config = dict(
    n_layer=16,
    d_model=768,
    n_experts=32,
    experts_per_token=4,
    d_expert=256,
    d_shared_expert=640,
    activation='relu',
    moe_layers=[5, 6, 7, 8, 9, 10, 11, 12, 13, 14, 15],
    router_score='sigmoid',
    normalize_top_k=True,
    routed_scale=2.0,
    balance_loss=0.0102,
    balance_bias=False,
    n_groups=4,
    groups_per_token=2,
    init_std_router=0.00642,
    lr_router=0.000492,
    vocab_size=47045,
    norm='layernorm',
    norm_eps=1e-06,
    tie_embeddings=True,
    optimizer='soap_variant',
    lr=0.00158,
    beta1=0.95,
    beta2=0.99,
    grad_clip=0.5,
    batch_tokens=65536,
    seq_len=1024,
    train_tokens=713700000,
    steps=10891,
    dataset='wikipedia_en',
)
Below are experts of layer 10 (counted from 0) of a mixture-of-experts language model. Rows are named router (the router's row for the expert), down (a neuron's output weights, with its number) and show model dimensions 672-719. Each number is 128 + 24 x the weight over its row's rms, rounded and kept within 0 to 255. Numbers have three digits each.
Before each expert's rows: "comes before" lists some tokens at least twice as common just after its tokens as in all text. This comes from a sample of Wikipedia text that the model never trained on. Tokens count by the router's weight.

# expert 12
comes before: "–", " | ", ".", " |", ")", ", "
router:116123117127150113114124101129139127175111114143107097099123120134122152130130086130134161124134111109109102129065109152099110115109124119179125
down0:115122126174116170141156124109132111134132135134110154146123115079173111125148130132144110127091111093185113125158108153130148103105169114139129
down1:123126134170102113123174124137147124086128134128152135178157155114144097115120129118123162163129149111140105196156145107119108117151145096117110
down2:112138096141145141177163132135147144135130130121124106119129185119106150102128114138153143156104107130096165108135108123100145164118115119097096
down3:106109107160107094143127119125135151142159075117146091109132140107137127172139080133120110137163133142141123121124126139127128143126109151131132
down4:110147087101122131113149126096142170151115105108131143119177078160144155151119143146158141074150156152131124118165163104086135128118132075099116
down5:126108122062105100092105145113102120146151124126105121125110104122107105155158123123086134134159101091138081132110133136146103118151097116160127
down6:116117124112145122127132134096165101129118146142105143120093074118118140136121128141168131108111179121137128109181067148129146123097110118091119
down7:148131118153104109119129103172150125122134110112133165084133143136135151139125122075149140189137092110106115144165090114092151136137120125095144
down8:117148139114124110152093162123113098163105114137099170083134184149100159149135065133168134155155143134098136126111098079121087156129129125137116
down9:109186159113100165120144146123099190104099122129094159140103107146122115090097133146107154103162119096133139142127199137134113130144111151169110
down10:111098119107146155098111119146075123097128135143175138127111139142104150119122115100084118119156126164110107147125096117162150135133139097118167
down11:138105123133125142160140111131132145120105134125130143118110129094103124167137129170124103132119148115090148121133139136151138173171147138140133
down12:158155134146134108156157166117084158081137138086135159145120123132138120117089089147114110146115126130106131124112132079170120109128096105122147
down13:102095098159099087151114118171111111120124132164178110104113154137102104093125138125146124120107100086125117139138109130134150074133068158111140
down14:160156181129170119123112142123094117099118111123137135147122133095118086120128148129142136145126144112079125133126127161144091126077099143124153
down15:145089120089124145127123136090118133084108107147126122110156133117120165137138115115180124109136131143137097115113131123141121144108169124141152
down16:121180180122121111121125145095137137137112165145123126104133188165103130118124122106116113109073171112127115168125149126130151118119143115121120
down17:130109117148117114135108138109140115133109092122158127103143113146150094099148160140111114167126118096116158159150088151110157123129124127151083
down18:109115178162119125129100119088081126103144123162098120162166152155138085154130142063088135100150108130130125145143155102151117098096141172149120
down19:112134093102091120163110124112138153169115140093096123140075095181120141147119138107128100117145146123085087110148140137142146126121163147188121
down20:146136127077085131155153086111148166103122108121099116142142118130119106139125134130125089089151094138129124120152127108111137157140161109102103
down21:159129097106116136138141087144132136164126125175152133131106135114131176106121078143166115100112147165117126102155120159169157137149066170167107
down22:123148124122128103126127126109123132137142178145105130140158130121124122151113137184152078123110166083117134121075130156103092133115136161152144
down23:112182122102140104156130087093152141150118121137137133150156103130148097153118122170125134130130098142119123152119091130097119114121128141111170
down24:090112146110138116107114120114111118116172138123112128121158116113141082146100140121115138107180091095137154130121127076163133092153126132154149
down25:155102159092089176110116075116120180203132123126120132109172136102150122079149100106089144086109134139158139093145099136119136137123123170124124
down26:128135163093117134138106099137122128108146108117132147156131128106129132104120070093157147103153148107137133164121139161105116107131134164169144
down27:120171138132147139108154148099082147108136077103185113148118123181081104135101122144055117148116136103091109169129172175136130079086150117128083
down28:153134115147105098127128157074100140120112117127140137129129142131118141138167144134119136071153166118182166115198076133091115110110174125145145
down29:089142074106174119082118136180157151152099088090124114110102101151132145139137142131142134110138124121081119146089130186110125116117115128149092
down30:124099109097119122112134073156136172126142137100146135132143131115121126110134165165154107144146095163124130137105074135111149125160149088128154
down31:144144126117100107120139126131125161090157102135088164103155132124164155174107159126149132104121106105137123087126136136130179124182081101097118
down32:106157141162121159073133150113127142107150136125129120127193136076155078132130162157090112085155171131123137087139099148151088138157124143143142
down33:106142125136123130178098127160117115150128113141107148141104089117127175127094114126153115184127176191114092112106135134118137133123099130129110
down34:137132088054125138128144111136107124130134133113163141142103162119132136111092156128093122108148107144094091090121122122148101133120107174114103
down35:151116175115143083115103121202122129153135172142132154128155090118149113106107130125115160118110094138108168122106178160106169158122159132115179
down36:128156125137118120148125158109084147091091107164136113133138129130102152137126111104101098134100116119087114175117139119111163113148185144088148
down37:119101090155131107150081112141118150092138090167141174136105132125102121079123123154145126095141139099115141127139143116123128103151137158136096
down38:127152092173134124118159127101122122117124157176160161121147152129122098154166131121113120082155089122113146123162119111140117116128106164142111
down39:142127087124116122121122101201142080147141127185078151083096122127100163165124114118120110113104120177142113127106151131152115124097141112130138
down40:113071103158129100160118143127141153144126146148137134123129133060160163127119122152116145142146139155121113138084124119113117124151121117093148
down41:155166117132141157164168113122124169099101139170137112152116178139098157119098157111162162128127145147116091149165141145139091099123124086118133
down42:157153142113157128104135076135129125138093142096094105146107098145147151164143139159130171127135144065155110100127127083144174176104145085120184
down43:129161126142149122112144090131137138104114128185082155164142126080120102137137126128137142104168165101123147129168119158134131138107077131150134
down44:143111120115081156129149125131116126117141073116123125147096141086103159178143140175126127122118116084121134160159136126129114151118104139112108
down45:121167156174128147152129101100116112117109128170104148105128118146094145133118138123131147152195162090135136128169099096117126121092130113145125
down46:149090076126099114102060127144118149132148090162117133146161144110177150156133120100123156122111114120113146138127127122161129141091167146110140
down47:131160167109117153120076123115116123125160077104122140125173111163115101137129121119154167137110135114111126098103140101131121133149134132143139
down48:145151110109096134137106120124150191188117117129131179102115114097119133159142106148107131106129110152165119164110113128110105127111121154164145
down49:091120130129144114143115102127090125096122085122131113119171151169117079170129170127164113108118113132117110109133123194092134108148125201123131
down50:094101098116124150129074121076127131106139119116142131122100129113089108147131110134160138132170152122116099103092164101138118127140150160125076
down51:128139133168115160100110110126159113136143119118104113103180137129128127130114123133107137121138136111118135148102114187115168196125121146123136
down52:134121133106132105148150138101139122130145122176123062092149116123129085134149127156082119113153098155153144162113124113176143117123108158105148
down53:113109128141104137120153159091089109136165151136100074113179115152124136115142161103131131097116122158171148128152135142120091102117124127094136
down54:137148144156135113155126125128128118111146112153138124135122112130111156175151136143116131107122113073120111095143086137073121125147143122155087
down55:117137119161118141153111114112124082122103120133085131116129150129125108129144138095102113133104134160132176098124124145089116150092131094115096
down56:118078138146136130099123137080147110127143129153098131128126122110121167095134123116149112153129137076117129094100109104122100122139155111103123
down57:123181105140111126104118141137104112128117162112129147117142163146110147156144100161138121130139050136110135112106129109084168125096140144107138
down58:118104104133141120149095109158140106131119147172139143101122142172122189111153156121162103127093145088110169128155121129130142143116101109112153
down59:124106095133133123124082126182102128151133115105176113140113135116128122142142075110106119144112142150087115123142135165187124132130126113118113
down60:146097113183097114127140143115126145123118131113107140123175136118118138090127124152122115117109150124134131107121102166085168128127111105124147
down61:140132131074127136124132172143096105172140168125145132156103133145122168112104141132116138114130131126146160179105114097176119128136102063164156
down62:139119136150160101119141120129142104150107121119140136128130144119137103134162109128079109167098100151154136152099137153154116164118122086099144
down63:163121112120158156114148151110133160185115109129147157097131098071140131149101154130146100154147089123140091137153116133157103160070134130138160
down64:133081115146112131141152138146141140102086093125124085148125124115144109157127136123123157151132135120132143152145108125099101105129159068122138
down65:137130124143133115146072120130126162147160130145161137161119151106136136070140137141119075117118098155121088131105113201125124131184135090138154
down66:135091113166093147135170178124148129117138101124101120166147158128090140108110124119126132142134121124104150150118118111116146143132145107161104
down67:113114109151127137141175145132126094142164105143105133162168153126115091120162099130098078159120132119115158122089138104117144160137082133144120
down68:125131173115100143175109129126182112060131142132122152084179112117141152112098168112126116133158121107160167109149121145143116151116130134142132
down69:113127139131125151123131145141155140170113101155123089131136161098112113128103111177127104137128137144119125091114080100105138126150121164123140
down70:120089192101101137106091112124159127127121166104114152155094120123109155133148140137112147142175126124138127099119121100144152158148128145125106
down71:142140150144114106088175127104116127106136105142122155144137129188136110085119142102150109124109175110136136130194170114101166164097156137124110
down72:109121103115150139129136139127107137100146123076160119123168127160096095084107142110153126102129140176143145109113140129149125128111126147147159
down73:117079131126130117146160125149119137161126105130106136129134126154112098154119121130094113152130112179159121125106133117150146124083125130127106
down74:145152130146135107137116127136137124078146096148092094124161102145131116120084135095110090120113129149152146117143131109127110133154156102139119
down75:081087124095182075120091128101125142158117128109179097113162125136134125159143177140111136146115098102134120100086137124128181153144150117155147
down76:114152167160103132143139140102165113081090136156134121152117129121127125126129132121158119157088106094161123084117109146131117155107124120133083
down77:089096116117130107177142117119139076127142118134126178154105105080147155145157191094074162136162095156128097091119109175097138118126137128146123
down78:129145144131119115126137125115175139099134110157154153163139163138142080111144120154104151143125155126113141124143144168160127097123155144119135
down79:108112165138123124143156085134137130157120117126124061082142115142084161128145131157100131134134115158109126105092133149130122101154146171133044
down80:101142119189129107143118111148111116144075117109151113121111123105110113128130114145088103142108142121094153159106101148123092137161108188115134
down81:118120091104074137169123126134155133129108071145193114131129119114137145101137063121127164123147099144111155132092094119087118166155151123121124
down82:173115154111085133130133095102108105107135100165140152127164136129118123120072152084107138126141124179146138105146105136132090143121150132142108
down83:107138136110141142099113119119156109112181103102088131134105110178165086084170105117144146140140176128112128127153127112111090125167048165107161
down84:152138129160123123147083087127156095118116113154144156091142141149125086138190165131124108129141112099152129143162155130161171123091090110135099
down85:134135124140165131142135155112118121120076105146128137143145167146142135091114144139135072091137163151112132154143107120107150111112099097113147
down86:080137151131112142137116106134131160142096182125153075112103148097117113078122128144086136121118121119128103150118143143104105140129144110155106
down87:138135141117179137140090187123139114106126133137144120114115158100071133100112144172148137118088139145135125152147129114137120126181108151119115
down88:128116110100130098089126149162154135114147142098175131132138108094144069155114108107122172109147115119150098177108169058112131133143148116124119
down89:081131135127093163108136154130155134154096153183149116156113123116110108178094113133118166150105065135162105124175127135126123115084122087098128
down90:171112133152179136147122159146189140083143134117105127141112125163105130096111113100139116138116154133146103146163118120141147094130147164094151
down91:138095156141106161140132116128132115168123134099184118090097137171168142144146099059109090117158130120165114129139111117107116150120101143122137
down92:167117181126135085139142135102129104147133118137077128092104133140191124111141112114136149096093162145110166100137088153146090106120114113149116
down93:140097105108081071146107094110136085127131097163119110161135163142099148147154102171088181105080083137103128089120116135133112087140136176196108
down94:150141143101150103134129166128120136119138114163097117144149188111169141115098107140099078149154141106144108097112121143119124108107130158153174
down95:105145130102127120125072151102108122129115134124118148111129113163115145140159126142134094133198112163155131128081107145133124175137121115091134
down96:132144115117149118155111148130095123159126128137131129142105107127143125188145115128092127111132126128167154145147123121127114156129133075098167
down97:187113136166122142141126130132146135146122143106161115157149125177166096103140129120109129120124141098124157128098135141133108133146137113130119
down98:095109120112129125140133118090151158098077110064146114119103159094135117138145174127102106150097139150154148137191145097182139072127103098126086
down99:103128137127099153128114122137123142131122139148119123089125119126135152153140165127095177072126161080079154133099126134131137144130154084129104
down100:106113137138112121118131155107135107164149132117100136172124153131114144144126121090131092141169163123144137081119164126131136134133114134122110
down101:139111127180154154090149134082123149123111127106094165142101129117144110149118138118115085122149123111151120152107116109122087130111090126109108
down102:170092105158157145164077088150138140104108179168153131117076146117134121130090146145091119146146155117120140136171142139105130168137159120127138
down103:120109142150112127143174134110111120191117129073134091097117110088126092093149105131128132094161111172164098134143131123137110106114103130113173
down104:136140141123174112152110093097148146072155121146142110114139153137184077092138166136125130099161119131145170148149106152129141125125153154122157
down105:145090141157133159068101129134134100101147117138147101157116066096102161099118148071099151134133140091072101108112113137104133163144105137149109
down106:147185142102143119152138102120120100132111179138098103134180139165119144121132152117168153109124121139166135116083080086152107136182121137090150
down107:149154126112109134164112174117149089095154114122102142124144118146131117126140124173155127154135142158160144131119167150130116143133127115154113
down108:147167096129157116134148137151087114126114136129133120141143166106084107134148122109129122098093099136126131134135125129116160129101121121149158
down109:120123147123106088124127163153113074146145148082116111121127136119157106083119122106098142093132135132137129143068108073179090100137158164137139
down110:150103103148092114097159156086120150125151172152109147112113139162112179108164084129157165128121149105115098089120110101138134143083092159120154
down111:146125102159099147090097101133125097076141104108172111161164105105119140126113104146079141105120131120149130160115156127164136122118151119121148
down112:133153128130133097127110158083135092144111113122109117111111101130143120107088167153163166154113116142142139127106149159155093132122110128140149
down113:173132117138123136088129124118159102133124096105162143158091092081174135167146101111148120140123098101106097117097109139133176138079120164146131
down114:116112111105161121180141165115159106109158176124110137123141159146161118111101142112148178140140126129095138120121107124175122127114126109144153
down115:104158139109149109131155134127104107151136153143112164127123136137107158127076140104162170110138103162137083118139156116109085094133128123108094
down116:107132159119151139166110106126116136113105139155125133165134106103124133152105144119139096151146137153142137151160139099088150181125114123122137
down117:115095131158134132144137132148111158072168163086126143115095149137093115094139145152054123153120131128097115096101140138148114100095155159118133
down118:141105145116098139122129116132070124118145131105168152152118087125129140129144128092103131148178152139162175179105108097111127133103138088165135
down119:046156125150060112160135152118143147107150127135139150119151145144122170124114098116118118118112101196134131149075116127112137187144105125131145
down120:126130080136160117197112127097173107150085126152134120107138151092134123138167158132098102139107118095113099174093135105163127130160147120117104
down121:131108168132158102135175075127167119111124128141119107148117111085160155146112183162116117143140132159150149144123153144160133140150115109096110
down122:118138102155160147137141096133102114138106119145121136159150115114118155123145093091144168106145119132134145123110138125126139118099129082123070
down123:126106127157111131165116063167107134121131148152125123121137087127152170116154159132125147149117075098133126164121118137123113108152140115124125
down124:137182165135135101116123125109111121134088141155099107156129152143128126122150134132162121165168112131130140146077132098111125161110128143134071
down125:155124124120140124150137137113122166156105138084107097118138111115126126138111195184146117075153098104161098157125126166148144128076086180125162
down126:144152095113140133084136096132131143171083119093119142125154145144164114125137164092104127119139118115165164112111121135148149127108128104090128
down127:129123113134123157088086134137120116135144166132170132154095165135181127177153161099130142174122080128169129162131130114103166146144120092162189
down128:125134155147136151123110161161166138124113153099137096149131155109143107136128140146093160125149145158126103121116099104124128134077150145092128
down129:138119148132129100125120150108164112109103147130119134130142107122148138148168152101130149145150150088075124092161117115183174122112094128167148
down130:129171120141134111142086081115116134145130146128116114103136100150160134166139111133111130119186154099128173177119111095089122139158115128110132
down131:115139127126123125110112124121115147130120140149158116126133130140122119114119180121171179101139141138087110110075122148127100145087119155119098
down132:150129112111109092116171120078089162149124138149125134130183149111159138117141107097138128149133105139108181125075104076148139140090095148110105
down133:113153141090107162174093130113122103131124114121125156129135128131147150151113106122099127095127120154094128145108115114113126133091096102128143
down134:071139139099139164120108116060126134123155163103111128126118135139160132117110149099140116118146080110141146152115129145136138137125145121077141
down135:116122129125082154133131143184110084129094116147148113115130140144147143136121105108153119116116155145131102122115142163118093141131103097121116
down136:137131118146130130144095111117117119116111156098145111135106125151141177132143102163121157157137206121176116112134127104109157119154133135116160
down137:202083143131139115162125114115121168083124109164114157126143112155124096137121128113128167183129132101122160174145153143151124174114147120102126
down138:116139175086126140135121121099127124128154155120128090151144107121119109109128122109103146125104114160143143114094107123116127149122155101148102
down139:146109158104083149113137103127165148131167125133133128096119149122154109131110117157095145072130136143135132168165096133138132102152178143109125
down140:137183130137158104097133069119140133115118098130098130131110121130129164162115119120112099171132118133138098160140122096121150105140116115117113
down141:101083134144138135118104166128112086134144150082117113116119120104168122141108142101130107151162102179146159134120127134072144125106117160087125
down142:084106139150129127106167096146128161116161129135120119146113082124160138145136128128123161125155146108137111120111162137187131101158167108148140
down143:145179185107081127120154107127099150094117163155114097136118109107113138077165137134153099099085161145117115130135107120094151103081091101131107
down144:114129148169141149145170093125130121151145137125111093106119115159100103112118131116105111132117101140080153144124134142157136155161121061120087
down145:137113132106117134122111169157123138128125144106149143167172156100133136170128116100132138151127166128149075142121090158111123121137101136189132
down146:143078099101106148105165130153126121100150147155141166114125116136147138142115126094155143122113161163134149101130102101137193135125175132106164
down147:130148117107146149127132100150119091121138107127144132131103146131140119124142181147089153142072099117111197140141123133145084144148059137146119
down148:130091099089113113149140104099145085111155104133091191116109134111109113125113106138127142132094101117117120118112117096156150101152110123113128
down149:110146126101146119119148133142141100086126175114097137087150098107154150090134140156149147123184127134109133141096152156122125140109113155131104
down150:112131166124168141132135152119154120101154126110116162135141114136112121114134108095117133130124159164126124120130107135110153130132136093110130
down151:140142106088133124120110129119104110163110142115130131142126118149097138155185077071124142178116130110119104131127143088147146105107127120101100
down152:090156122109170156156090098099134145089087153191066123146139109123112099115088137142175105127159117147135105133146161159172170138127108166153120
down153:149090157111104138134082140112135144094118157172129129157121129099109146112172115152118143184139092103119146109132134143144118153169124146087119
down154:190101117045159125163144138119134113108092122114163129123109059101153111110161069152114148091108159145138096083079096121186117121116136136115076
down155:139147089120137117094122107155103132132104164105148114137109095144135102164149164125181111141098091122117111111149135115127141132146167101131140
down156:117122143108139117142078111174094157115100145132097121111109134164163106112103109130160152132104151156180130170133091159126135126162129136119097
down157:165137099093099134107136139077189161106134128120115139086130172132153139148142156113127148055114116168147157143119123103141110142156162128127119
down158:133133135123142126123150177120184126137136091122127136143116130150119120110139165117145139120073123112110090158135126109108135159095132068123150
down159:099140121097076176099093099147157119125064170090111105158143137119137176102121115140155138146102153083133105164080103095107106123198121096106120
down160:119113121136154134162124133110109096156110106138127157103124142151094168146073111123130133135122140126119068118148125098142122130101114136131155
down161:109155117086111128126138124095159095079119117153117129100091101140118142120149130132128117157149120164105090147142121149134109149119137128141113
down162:126131169113115119145129134155122120122096076114127094132147136132129167163122090124125127105117126102135124105098118128107106178131151139108143
down163:136119112126118189111135116138118116130138217112122182129106127156148143114145132127129112118143158121141107119127145111146144131071154143132164
down164:136179163084171107183101151093088118103100178138137112107148144088090151125109085092151151133170146160109072139111148148116162100151125131136127
down165:116097126120155141157077132129110071136140131123154113127127141113144161116173101144161135167125120137133160120136136140107087141131135125145160
down166:163118126127126113156157153135146179123127123143146095103169103099166094098133105163132109135162126138071119134120165114136163111125091127168132
down167:082118112136164097120127160115179105132116117113120165165103099119118136142146113117118137099098147118108082113167124113142099116125157150123139
down168:135122126073108103130114157123142115119125124118146133151152113137107153144127103114153154080127127122128155133099102163146099115105125105145172
down169:141146121105168085124128131147126155115135137076161149104100100116152076135186153101115139109131150104127153098138093099124122145147162118148139
down170:111126149157128136105144109132092111129155120099115110167076121121144130132166141112138070130121117104133092123113153153126071137142134090102116
down171:117156163126133119107150111134108186133102142136133114118144178105101108100177116136149106162167135109125138111183135132153120099131124111145089
down172:109093143134149133132144109146117119133118106140085135119140129120127108073109158142159193088114138104127104120120104131124103147133110131146098
down173:101123143157149120142140132100140115160109151149157147112130136126112084125135170106063143121136086147113125124087110139150127114120104154117100
down174:158092125145110156118185153148105069194117084133137114128149110138158145078138086148172155130141159114126127139124162120112156112171107180105139
down175:096117136089091154112078112166104095160116094137119118176127150128111132120122127132167105165155081103112121116178104119103114126173127158120126
down176:137105190124164101107100146166119113111142110163085143146101139132087109143098150127131123143117124140092125130111109139144143146149137152162129
down177:125116092139124123146076127120121151147126126156128097130184126136077150124120116124101125149098133159120132105099095127110176149102113106149134
down178:123131100158165082079132124124133122119144128124128118157124110109141123135139135088067106150080108178083117138132106066131100129125130179134164
down179:150127145147077156099138163119183131127142111112124135151113138119186139125104147113118120108135146121120164105122146134084115187115131143098135
down180:087152096132094147115115127150112103120161121170135130114112113182143161124136155175162179151143138157101148107119117122126129176161135125089148
down181:134122120141135100141141130145136143091128162146093150177151158127133123124164107113136106157136099154073145147107160173157137077152134123141102
down182:116176149120114121080130123112094148098186130114158141085136127121078126148130145184150135101191107118096134134115125134165125136111129161096140
down183:143102092183186166099115146098103137149162141113151163164095101144115131140147120149113109135128142129162137111191140080128161119163127101109163
down184:132144093116134144149124110108123097116151158115097095077106135128121107129114122156117147130152111121096134098134123128106125090110119143177088
down185:173140125157160108180127115136138084108140140098140078102133103110134086080126036123106140118137126113141105140122143121130116128145155119130102
down186:119112155161123120135113127101097144136137171117137119111120125138137145124161150125120153125128137089163126150123097120109088154148157145132122
down187:141109122099111134149126126113127170093159115144143115105168156168162116120127170150167131178113146115159160116113137136172143138120130081099153
down188:120135106111142079121111119125132115143121128146097106164102119133122113166111109163121122094138124185134159153092146091090112133124178115148115
down189:152137137148130111094156111123098101141123151157102142155112082147097150168197121135181132139096125128093141136118128100150106105114137136144135
down190:131147102094127135116156146158143134113117149175143105124106121098150131113147154178138121152116168138118096147115119115145100109091110119167161
down191:131134138110094154149117113087096173140095165125138101172149118108127091163136128129145120140117101133127154161080094133106143076123139141119182
down192:074126126165097132137170145093136096109141139082123131146131143075120096099086118178166143125114135096150096145118116151115099146133115112087148
down193:100111120135159081133155155142203092093166101120133095099102176126126099112114108151113162131080153139088134190127141100077136107137132131140130
down194:120107138117112147091090123090139139116089172130135132138119122144162097135114139143090128137151116182137131121124121096135140138132117112099168
down195:106096156128128103119115121144134135127157162130131127078133085152137123129109119126112146171158075115147178142106137108123148114113130148109153
down196:106115155133115132096140141185136123159111097114117136145129142093133111112122088123114126129113138133125142106136153099170175108077124143110088
down197:097096139139137136122165129155131115152121117151138097151102103176113138185127097156102151124115086128124116067149161094124139114085110170114141
down198:085122149120120129122114108182101152170132104102164167109116153159158107120136113120120173146126125146113098120104100142176108111086124161145105
down199:128100062128138122102147122120129146140097112153129107122121064137130112158087115147135142144109139164113169149140156123128079154150149084125121
down200:166124098120166109123141118089126099144128127153113179100083113094131145094111109153151110089113104136152114140088105154136134131150182127123109
down201:095124081143142126127117152121152113157117172141186137107122122148156127122142109115112094055104119126089102116131084129158147094121128167142169
down202:111146171135141103139145126122135151110114146140117146117134142101188127099070174199127101121142102157127060122093129151091099096122111128138174
down203:142145141109157111144153117134111144153132125111119154149142094139183189140102156096072112116108084132154142145101116113094127135105172165169161
down204:117114145120099104114119117120116131099159108116138066133148158138181116129157125101087151151161129168112143094111158088116122089125118125146115
down205:167155148092165155139131094100140111100174153118128135112111143174137128174145120149197131093104110103128092131098107136156124123087181136092114
down206:104109125124163153118175118124160118097123128073095117136103128141111148101109151163141117165118160064124080123145128134087102137105062108119097
down207:158126121114165144165159111129121119125094122108129097105109123115139129139157174146128142086133132119160125124118143151116159123164141118169168
down208:168131068124071138109120121145095114154108163162168158111104192109157120102102086126141098091106144104133189107111117112137099102097181145149143
down209:177104152144111143100145161176093111135122141157125123093125140099084132141110136120167127149107173128157093084101100116126148112178121154170127
down210:154147108118092132116105122096103103140097118110133165146145131143158130121132123107144080088103129110133125120172106127199147142133127127098129
down211:108157110141152117121143127089147089144131121107087152137121126136127118171186167109156195131121126126117142094159138094180127136086097161080084
down212:077138123124135065147097183135126126126126126119108103133100142126146089140171135142126088133172099135086108122122145164118137096141102131128105
down213:134112091118123120101090141124119076138151114123119158107112128162154123159106156113126162131092142154143143114156138113107127138125094117116114
down214:136130129136089109078126081110134140133142082140080107145130137101142116126127105092115109110142178126136129057140158097106136118162110140109074
down215:137133132137104134145184077135144119088140142165125105128150139105105164110140109107172105144118137150107088204120104183151103113116133090142121
down216:156134098085154092121130106158131149095109108162083120136167118154131145192161169152123175123111147122127099137141134105147107137181158133111150
down217:081076146136114124147162111106117130151147152136136087135099134127090173107121130123127122152111123164146140122145111144107161111155132126098097
down218:148131126126165099106151098138131133133110137128137100185121126116150117138134141119125084153145101125127154149122098134112118100176122106182117
down219:140119139120095088108177093145080175143167137147135184105149096087147128131147193100105120133131129126084099160108178096084152152144098123099144
down220:154169125155138171101151148142172159161109156104134126153102145160150133093124135113172124135132080120121116152146163128149126126101115124144157
down221:101132103173182095173108108142141098085163168132118131099166137098138168135104143134146131137109135087154116103110183123139107184070153155107149
down222:153114126133087110106179097127106102137121151168134103149141129135119153139139126083120131176135130168132095123133144119130144094133145094088148
down223:138118079125109125140157174165171137093130095108115101129142150141107111100105161135142134111112132117124186145149166164106120123124142128123172
down224:100149135083152139095051106082095168152073122147079130090129121119135129126111145074063093140114066114121116169122113097167089150143108090120133
down225:134117123147141132097135122121101106140115148136134117105118116106152131122099124121117089146129118157150118178116134147146174141103141121167128
down226:132119146082144152162114155123144115143101128131147145150128137112142135151117123103143103161090141085126101149082129141144121100122156128141128
down227:130144152166154137105098123111154116141109150133149132107098067116155120120098128107123095165087123098148131181156132085141146139120117177148111
down228:115115098151165145096130132156102156144123155145131114156129088108088155147115110114120118096095127101151126129103159131100138115163125142178143
down229:142100119164107116119129115159096122168145127124129161115145080115123138150122141127118144115154105171148137127091116106123117130144102142111143
down230:100115107160122159123154150119160158159137103100095113106104096158133106097058115158171092159186145095133186165171118128099117117097139086150111
down231:140136104084125151148137136129131171144104154145157100132093134149113054145134152105133117109134147126092139128147140136121110108144107159151101
down232:151109142159144144121091131151116155151135158153131122166104095114131145158100133110147110074146090108136211135153129143100098118124113151181155
down233:125115139100137143129135121138131138058176117111134119151114154137113139138155141153146131132142094133141089135159154110165137133160107097149138
down234:141100124155106146128153177129107089124155126153120098085084128104094107114136117151094143117104117129133181139171163103145144123125134072113158
down235:095163169140109122142112139135103132113106136098107124073082154094121149100078117133134119082131144141110134126114114134113145072110174162124111
down236:144101131135117142112128147130154129128085158137161088116165103141162129137142117111136107115099084158101116150137110137108127116097134162144107
down237:096135111110155131182162149112109146154111155081127122135137128131149173146126140128100115142140148121092095180139109088190147153135138107146098
down238:122108118118083140102110105133085102116117107173152111114155158133124102093102122124172088162164119116169153154177171135148123108109166115145147
down239:115138109145130134155137159141145152103135144088162125131108136149082095133141131109171141159136155127122133130101116188137119129166112137118132
down240:143141099142131105122107104130122131113129117154117125158112146163086127118141136114141091165150097110140094136137182091118096158097124121110156
down241:119145133105093131159129107087140129133087125081105150073116090121107139116144115107074083135114161147102137108115106102179182157118126104145117
down242:185096155163154163106160175131108101103105105126113137181122179170108116140142110132173138093054126150118143135140177137146172157100105097090120
down243:083106160123098080150112152100177145155110123104144054113145115121108136136102129155114102120110142117131140108146131153113116120184132117123061
down244:147137077145111134132149126135142119152127122127148139168108119091156101118126103125148123134135108115119158119106126127135148100123126123149162
down245:086121120149122085123106126151111148152111133128156135168121104160099103099149124129158117119156163164148111079088124157113130123109143132125120
down246:127151135101143103114087156161138144133161102147152132121112121111156102150115100119149164167083132143156130139143115146065139147153150138131149
down247:142149127129138134110161064152132116126154152122105122106125127144097161107119105154111117134152165103082139107146133089130132099165122148103102
down248:118115136130099134128121099087094137167093134109139091091079094116153139105161145106098131057121139135136127143151137142143111116157074141154138
down249:147122144115144135159073119129148087148142120145125084097126105136108134134105161161110172100080165132093141141139129109103158139138087120128161
down250:167130149169161145111173110114116166107092145165076125129115152171154150171137142137120091183137095139074108082169138077104122149148140112135114
down251:106105129150167107106113118132138107098108108116171131083092128160135151106122116111104164111138115161131122099110128141131114151167123123147159
down252:144128127117169089106134108139120144149122097152119118098136109127161119124079144148149180163133075121120091103131153116120108137138165121167102
down253:114109157097110104164082101081095129112127117113142155140108147152120107180134126105117138147111116126120107129109108121132129117113085172129090
down254:105125124143148142116130115073134134097118099137121139182125088154122147119104142094121084124138163102127145101141096119172125125118183124142163
down255:148161137133113120135129138124121186144124107135144178166129134112115122172134121135147133105137130101070095127104122158085123156150134137131090